Below are experts of layer 5 (counted from 0) of a mixture-of-experts language model. Rows are named router (the router's row for the expert), gate (a neuron's input weights, with its number), up (a neuron's input weights, with its number), down (a neuron's output weights, with its number) and show model dimensions 0-159. Each number is 128 + 32 x the weight over its row's rms, rounded and kept within 0 to 255. Numbers have three digits each.
Before each expert's rows: a language model's description of what the expert responds to; "comes after" lists some tokens at least twice as common just before its tokens as in all text. This comes from a sample of Wikipedia text that the model never trained on. Tokens count by the router's weight.

# expert 32
Description: Consonant pieces inside foreign surnames (Kütt-n-er, Zakrzews-k-a), accented UTF-8 bytes, and pipes or slashes after names in tables.
comes after: "s", "t", "k", "z", "r", "ch"
router:108122067125170059114120089106152108161111158058161134067109090115107186140126113079172084162138082076124156176126168133195115124107102096151079110124104170129130061119096128135095137168108119124163110168167107099144126154066066112087082128119097142103108182167135122151119070092187144138125160163078143132130173139154095110144126081145129157146135138064157146117172100130104137170193161174105134120117092145150124121110141174111084107084085113109086167090130155161159077103132195
gate3:120138101100152163106098070148119164171180122138059159152174164114050118086111107086107066099134120149086095185145157131190115156142122113133193123140118128157045098106155121099094129125156195147137148163153121073124112111121100110081121154129127101189152220122042181144095085113109181146111132110153121110165133157084071145085136132141115151160147153112123113151154147157150129142098060153130153158165129111096141126148164115128143171123064153146100190109153129104153126105184142
up3:113112156128107161098147163120133133112092085154147155136088102077139179090110096151161125154098072179088181138099148094105130138164142136086153151082122117207091108145158120137089072165108166100055078165151108178163082073122144096145137131064090160141125141117088135177098113081105136206126165151111196124109104130116180125152167172138158127125102145095140127171131123104093112119095115130121080136109088069118091153103157158172130200183131099147112094074125132131115123061066135
down3:194102095138128075099142130091177117172121159082082166149172121120092164102116134115087114060146111117169129127175108149201123090175126183173144059075106151161121102123160105129103127144176101146131134095082152094171182145083120082150106075130136125152099164120128091132097131103118086118178135123176099191110094180187156161101145104134125141210097124119113147153126119114194147144170073121152172155151130124079100112101156088097144101164138168085116134130134114183130138110172188
gate4:093081140133106124128077166092082102130079111166184178099132153129147147145185125169089109064088110115132110099133119137128130083170139084183133065107160181102185181158162151164151137112101139163139107160105138140137189155122108142136098155154169154072172114130154192129076110078106060095173194134060080102126122132182136157145109085092189092091084113148111161156116120136158083141122142120099133084155060110124149149113149112115128137167114137190091142104112149080117139094111148
up4:150181142165126076100086147058141086137105132112146161109123152137160108154143172155156097084111143066102120142157180152201087157137127130124081061120089140120121149110089095129194217175140121139134143122061153114092174185122147179146111153149187152094109154138127191127151141093189125103088167135140074131110128129167153158120143109112135128083116164140131146129165114133093157120147175155126105096144107171176039116124098104139115134191090118121116161072098139123161177163146070
down4:151131123120160134161079125180149114213109125079159167107106164136127147132136072069221132140166125136116146098126156055198148130091126129125139140085054100110156129116109170092111129086098113105126156151110091106120189140108102132168101092138096105109132149115076155163152137173145153068025125114120164100130094121074150146107166134110085128167051128133119124126152087105169148182147130159111119127143121132146173121110134085146122152135120081156114065193140080138168111121059141
gate5:119132081139121086131118077147104070140127106168090141112081171104164148132138158125125137189138086089135148090209113154163044130132111131165145129145100132131130110144050133131131150109147139151167053084142144112102149103128110170151105119138102140252072109181122102129122146148159172143140143081089119124115137158165171118181128147102169136216085140137085093148142178168146108098128156110172165114136207155150150051126129147126112116112105116105182123139101151133186129132138147
up5:106118104189128127166116124144158085167097190162105102114116169151204175163099162121152116118113121092155077146176134141178103145139116180153095113041116151161172118148106134133099156084137157163218084104120128175106147062149135083160086105121127141137106111115111107110129043135156147191074173117071096112137135089144121097150112129153167157158136109123113146153072092177129090099145160153121149161140155130099144080131075169163142135170112142150137164118118172089165099158056151
down5:184146137135130153122149100089126104163110125129100121086121155057079097119158090079112086189124098077137083094170168111098168133104120107116163154117138161106064157149139072047112082140072150068128089075103121098128147096124107087108140136173146217131140174133122060115061112124131133138099113110171134125171117073089126175136136194102137142128144132125143151184165144105156109143128156103174087119146093131122161146070205095116129108096138136067093174122132117132141123129129061
gate6:197135114117079121136128129103186143141177159138069135128147131173142091125164194114134097139124112109115121155175087114131091161124122133136186099129107137151078160109092111139160089149176122151183055109158121125136151144128198158142134101137127134132141097128159061150053152184055090109085155130131132167155132126136147109105179113152090202116170162096108125101170109158203090108135142160099124132162168127166150108216103173157126143158166145101121085069112143107104080166164088
up6:132192156109085114122115129127140126075163136126121084110158131224074141165142128052183122153063117137067205164174121088095134154148123098153137117142175070149166150125175136129129085131141151134174154094182151144117142099176115155165155137205089134126143119132107113186121121109158108099125178078130185164122122141130115069124119136152133145168172106143121090134161099106158160120110143116113133147117049163126153189092161107211124124087141163137138084158141108128111149150196110
down6:126135102111123083124083122117158119113123126163178128069132104151124120185115116113109148116095143076181153124162107126136093221153055143104171171150109067181144073083184080107162167096177107116092094155168181094131142142095143174137189133135152095124123126137152106135118121154113120078090127081122187146140130122068124115122152125128145133135133178037121137082123100174074170145133074127107111147135130171098144086134123131170091111177104172118088198118162198125088107133126160
gate7:107133168180146145129023147116165131082108111132118057093080085119119090142157131106148064095115096102104102120143151156148122143191144096107116146151122168135082073092115189092153173104106138141026100137089135107132140109113121162169127111154162187079164132134118089148118136114139129136112136139073145059138139123174077188108108121117130087138099132165154125129105095111107181098170096109083115073125195093117141143106055172088120137119156174108148085088172096096117106123140103
up7:119147157132128156218100107106155102120132095114120082119172134116055103096183084146165153138135122140132140130091131136127207161080124095119165158187080100133147161102057099119173097113121128062119160082149113101152099121120148099122131049111159109093147135134114203188112166128047118181126110091178165093101145149133138140124131102090135124107098126083080130109171147094166106142106076154095168142083131167139129119072159113084136109119155132121143150184168094133203132092105089
down7:128143101139059141103142094112146144094062155095117165159102168174173150106149179165138118094138071076128110107093135143160135136103103140159118094182087059083142154203083122103106148101092126149136110123126132138157192140119139078178124187172129156084081123165178127100150151083166104107148128152119117065140124129073190142162072101152133181132097141124144181138147141102161124187131054064167162125115132140159120111143117166110164142176097116135076095143099086086142087093147148
gate8:168195169129052160155149140090110093136133173108136111148184102058140161072133148115176101148129084131124141101100158127147162175158122145152171170158141126196123113114105096118151172132058122114044143160110129163131167044121127139106126148104158114148146142125072106091138203089121131160116073121122125127142115179081161140096115127107190131135109148115152107175133111105185063153143109114143156123189117107161150062075106171216148108149140097119139145103095124090139163120130120
up8:107099118106091139123151116189175128144104165098145177130086058110106125116132142115130122147128156138148083133097186106123235120134138151138158133163047144155130082107086135125144123173079149047112133094149107107142188098134143098153134107079136149163109135162130085147074073113127133077146095069137101124175141152089184229050121106143122164143099163118152068150139168078104191075133148146154123150124127119079111080114147155168118087118106112103138108118131139138132154103119094
down8:071129093110177099154149107106166100199116150148162146099139144144125255122150081121156130097107151107155201140129164121192105157115103168165132077129139155101136112104130131120151091124140070091120129139081078126171191120081160110104124117160124084137145135147154066124114121088117124156095173149124109140189120110131123112094152055135146134103103124106195163186136171158132136174143136142121168122124104136196123141093106103151189129063062140152140090166178111125092119160136132
gate9:151174165133092087136140106139125089136137091082167045120169103066072132097149133149135134099090113113123145113117185125094172151113206121128218156147159107129071160110124117085122092158078157124113109146102137159111139176146160062101116120096149134118089053127097144147077103121106132115097095109150142125118145189147095158094109197131157110110070158092152123108104137096163161074103178115140080183105032115132152158146080179142131152131126127138149122096099113136087112123107074
up9:146118132181147149159128140133137095173113101155073113086100149147143101142122115130153119141114174110159063092149075148111084126140123166123062156118120119141123203149151093147119059108165092147138179107157154125168116139159117138154114093147121136128143114158132122146169119121167123148131108147143102170155117153053181102159172109170216117094132102178110097163068165141087113126129139154131189148136131125081147052150208140085122130146158132101063128156155180139120182138018177
down9:143129137086107148085136108164103141124176163182102167100108130093097103098081145152108125129158108152169139166136113097115149175104092152143119093104162105100100172170090149130113157103112189121107100124141127152104106159187158165143069170137107115113102110153107168118155139157116109160136079127188136137094172060168133147092083207125142135141124163064181062063115137202115067061107099145162097137097131163116086163113141113167129136112144077110114086120109111173103167153041087
gate10:105116146105099178078146205105101181126180161128150091152138102041184121197090154176096109138156142122096087119135155104162182113136113128163143103108173120148067106091126096112102147127187140135153089141120189129124142131112070168128116140127090120137157091121129106081087136134054135116125132107136163097234120084158114168087185139118084113125097152165104173096116140096152142076134104139186073170132168132084136148103113132110136172134103179067173119135130106094145122114098133
up10:164081166185130127077124090129085138108158086105127176136086160201085150092187111070097146099146133172160200096168096111097120091159107097159175098092166144118123153126089120124163116199096137125053156126119162070099168162134133159102157120171147177135134146125125178148107130132136159214134102115098063126079139141135158141165103137092109140119166067165112096162146121116105160144156190100123164135140076093078110128147134127134109131053143133157102129107154136079098152123168105
down10:116081118196135109129055142153051118078166098150097118076168129141152107176172103114138182126162153121115128101147087095103135143138140148104170129173115043170156143076094150185155114185102153135157087154155091143140131158106122168212171115151151203134059079097103125084125158140112124137160088126130125125106104113127171116118126172180133091164072135165124126158155112107152142125099127133109119192139216136164123144071131136073120148100163079134153115142138143100145164156097138
gate11:131103065132118108099086131123223181069143111093103101129157142130149105155125161111067138175152071089117089104124113128098158151156152173082151146091169161198146086132187145133143145102138145128110175144130072176099152121096065119112093168135093096155156126140118171139137065106113131071144104080183181172117108078087115123139132124109057149076155116191108107102155081146160120186131137107125140143175092122103151096134162152114127071150155149133061158082140101133108093152135140
up11:124121116166166172074140120115115094157132161107133126143095149126160118100149142144106126115127123100129088128137140071142143105137046120070117147107134181133181145132205156099118146131129140118110166161183157104110149194108084097106167122087106208125122116178162092132108121203138161137053135111137152134157118161104130218057121128102079195105106119166137174194143179139145080165091145120166089144164153145105094081115164101103165153128091112141136132137109152171141157186177170
down11:076167083090088221096128109093127097094146119167159150174114123089151115143114103153089129186122139152055146081107141142111159041100159111159167111099113183131161172168157165134116119089108117142132180118099137126126115128126149133129165130139129162163138123148126144130140068093164135120146138085136185142082099136071134130144099088080094076120130173156099143131143149144132046160075100089178114158109180154176093162075064083104127113103167150139152061162100112128155164123153167
gate12:133116141124092112158105150127135130142093040166156095106173087104077100145134127119084132114094142146139106104102112080141130086188141115159101159072208151106134134180137167157131128127114123180100137182128152184119088109117157149111179113135105166083156050157164187101107096112165087142146135147147113052115093050107111119121199069127106116089133116131145174088045141113145095099096133109163177140097079159154186122130097179159117117144129177139127135152138078124103088160129121
up12:183137130092147157128114102139105147113177178144093172123098161159161124139067130175116192102169171093108156112141118174110111160104084102086129101173139080075121137126120074090137153086136128112140078091102136155164107119163116144156106148205158098189131184109106110102132169174070081065182096077162122089137121141167126128153094198133142121147127130136086105122146157126087113090122131140108092085161153147105098164093171155108117175120113137158165037110121152041127098105133106
down12:133167127121114156104151144073122172087132093149145145170095124189098183107085119142139167162155179070202106098159158120107175222152185148086173174152163075147151154124106142168121134118153141145108154133155089149159119190157100132167154121132200135125105112083081119172147119151097050136178146148136120174134100131157099114149119177113162129186122187097128048098163099130107150106123159133150153140152155106101120105062092084139129147131095137077133096095102126090099161139118109
gate13:108095126179177175093151121125159074085117115144167061171090094102133125124131174083101156099145119137123195132120163078132149084148156123154087186014143156139193137141081149151089154122128170169154167091153135114139103099147097138163128120123171140180100132171125107132111111133157125165118162150111142162152077105076085144197169122165164127058172091135159101154202111124110079115168157125167178125139106131063151129114095152100107160134118140154110122137146111120070132122150172
up13:161107089094123086103142136144129076100067152142195091162120064138064153078087131125076103152149143181135166128091115079137130151128156110147097197068158160149189126107146160123154177095132186171132137144149122120141129139137124140179158118093130149143087107124160150167099124114154139108134141119102151117123091082152040121173124094105086071063167092130175131159102089092180107093132123120165149128117090092132152185095032121123143158116135128155119113098143140210084159121110126
down13:092107180107132172179110120171069174143099150152068113122127146121184149098137168087149167102149115121120105162170116157123082143148157165108178127141133147131135071139132159122085114135161166129170105090104168093187088158120101063114144122132098093126131173153172161147164115169179124155125101130153081090092194091162132133120063113093180125182139111127104142125182079131132101109134153138178115132102191101114125082158103120172129075148136136158122150187098047193083106159082168
gate14:137172119144046134111139054126156120121089155145135080114178085133127083195146105135111092169126124118146107096201127089160132081138140140130123122125148156183168120148160132089061077140135171159157185182111080168130164159124096144082127118156129141141133135136116096133088068166174153131112156132131105166163155126120061174104136127138088167114165174166177133165114126097123143148129135143159167158121052153097142102188145111132148062090139126092105124083146098155135072139225101
up14:113088216106111159056164100169142152136139135188085156121135092162138093158086128114039133140198092097175115105083116098176155135114117160164117156151157079176072118161124079133154079170108095091121161129151102143102117076082105091101108171166147145119168122144132122083074128175193135130176188165121084166123127148119108124102106175132106136091128136119161164145151115077102111121148144137098077046133092128114132128112078116126151090101161150119132090114150132123134137120202099
down14:115148143151054119134077139168183103149114113139080137114109149172131131155167195127146117121072082091172046120190161130142102108120128117161144137093105192168140098145125129089178144203077156142112158106143116137114145164152071098128146132143152117124144103106153103105159098158159113131105153129137068136133155161142158101061150133080072120143164136169088106054167091126134107099122121182106098117083102160181117175164154095142082096118149141132114148151130113196061177097177080
gate15:050081210146069125146154149111128099106121134126121165161142106131186146143121115074105122197125143126134129184137153120159172144139093122166110130095154115121162097098145126101029080146075098093095120093174080121169114123115125103131124120075143186150153116127084122163099147054178115143156071129112117158142118076148189170211098137142155108182119150070163121139054088156089135144168129091140172112129113151153130147076129151156099148128112145119100157146135073137110109171146141
up15:096121133186156141153138155117123204126166112109108108109147145109142129134133066190125131152148112131127070155135141150111151041090156096149142098186158074150076073132179141123159171142109147130146157119142058120216136110103129158077143157111118130084151095146152143164136083110182104086083152114140122131155124120142098037098171105132146053111147094126150152100088136124115157157095158167056096125091118059156129142104112150124082189142132178121097110113147149073148140182104141
down15:098082142069174077092171138082192171197126118128108124111176150128072165127126102163083107158119116062118122120103114097118097152124141115127132130165135181187155105138118103114197131157093188149124120110131135124148176128138124102114153106124117114077140122158077118094161096129094115102125151173132140116151121152185116092117117142156082135097214077177211120119136056139124156086071125141106149143169152093139126155109187096100170139153100072119141170123160070129051138105108167
gate16:185149187115079099112134127123145165147170135158239193116135097097121159124095137137181091121111133067122129091110102116154105145143105108130123094181114152177137101094109115155122162136106162098151088075078181150107085081106129108115154148148139153157116087105115126118117139125158195084131190109165150098144111094147106135057084109114127152187106124114110111153076162144061076167144120136158144111148141123178155139069090123104136058140119209154143093082144185096111124113162103
up16:133077100167171173117176161135120118112084096179115125152119141090158141159116222144159120116048137114122127154123147135118105106109171130171067114121066143160114114092103158162083167102112140096083139075139107094136134056147143187110114114140098115118158090130145173119125051060158109125087156156197156147148101109157140138089173110063141150137044145083114165132135102111149150116164121130095164145164069147201082147156115140141104143157111148120168140124078138116177142150162094
down16:151156146122174067110141092112137112107150143160154120130209170155162088087162137139144136103079104096153168179089156128123090121132150121145164118162120110153086161186172142138165071098148147181151171080117189083182108171164132092126126089033096151078155157100153143115131085050080113131145105098083139084139137133093143163181176107167163112143097146092160140120119100108140113113110119152153197093165115059141131118108144116084164088115115134173166091111133177117122111085125151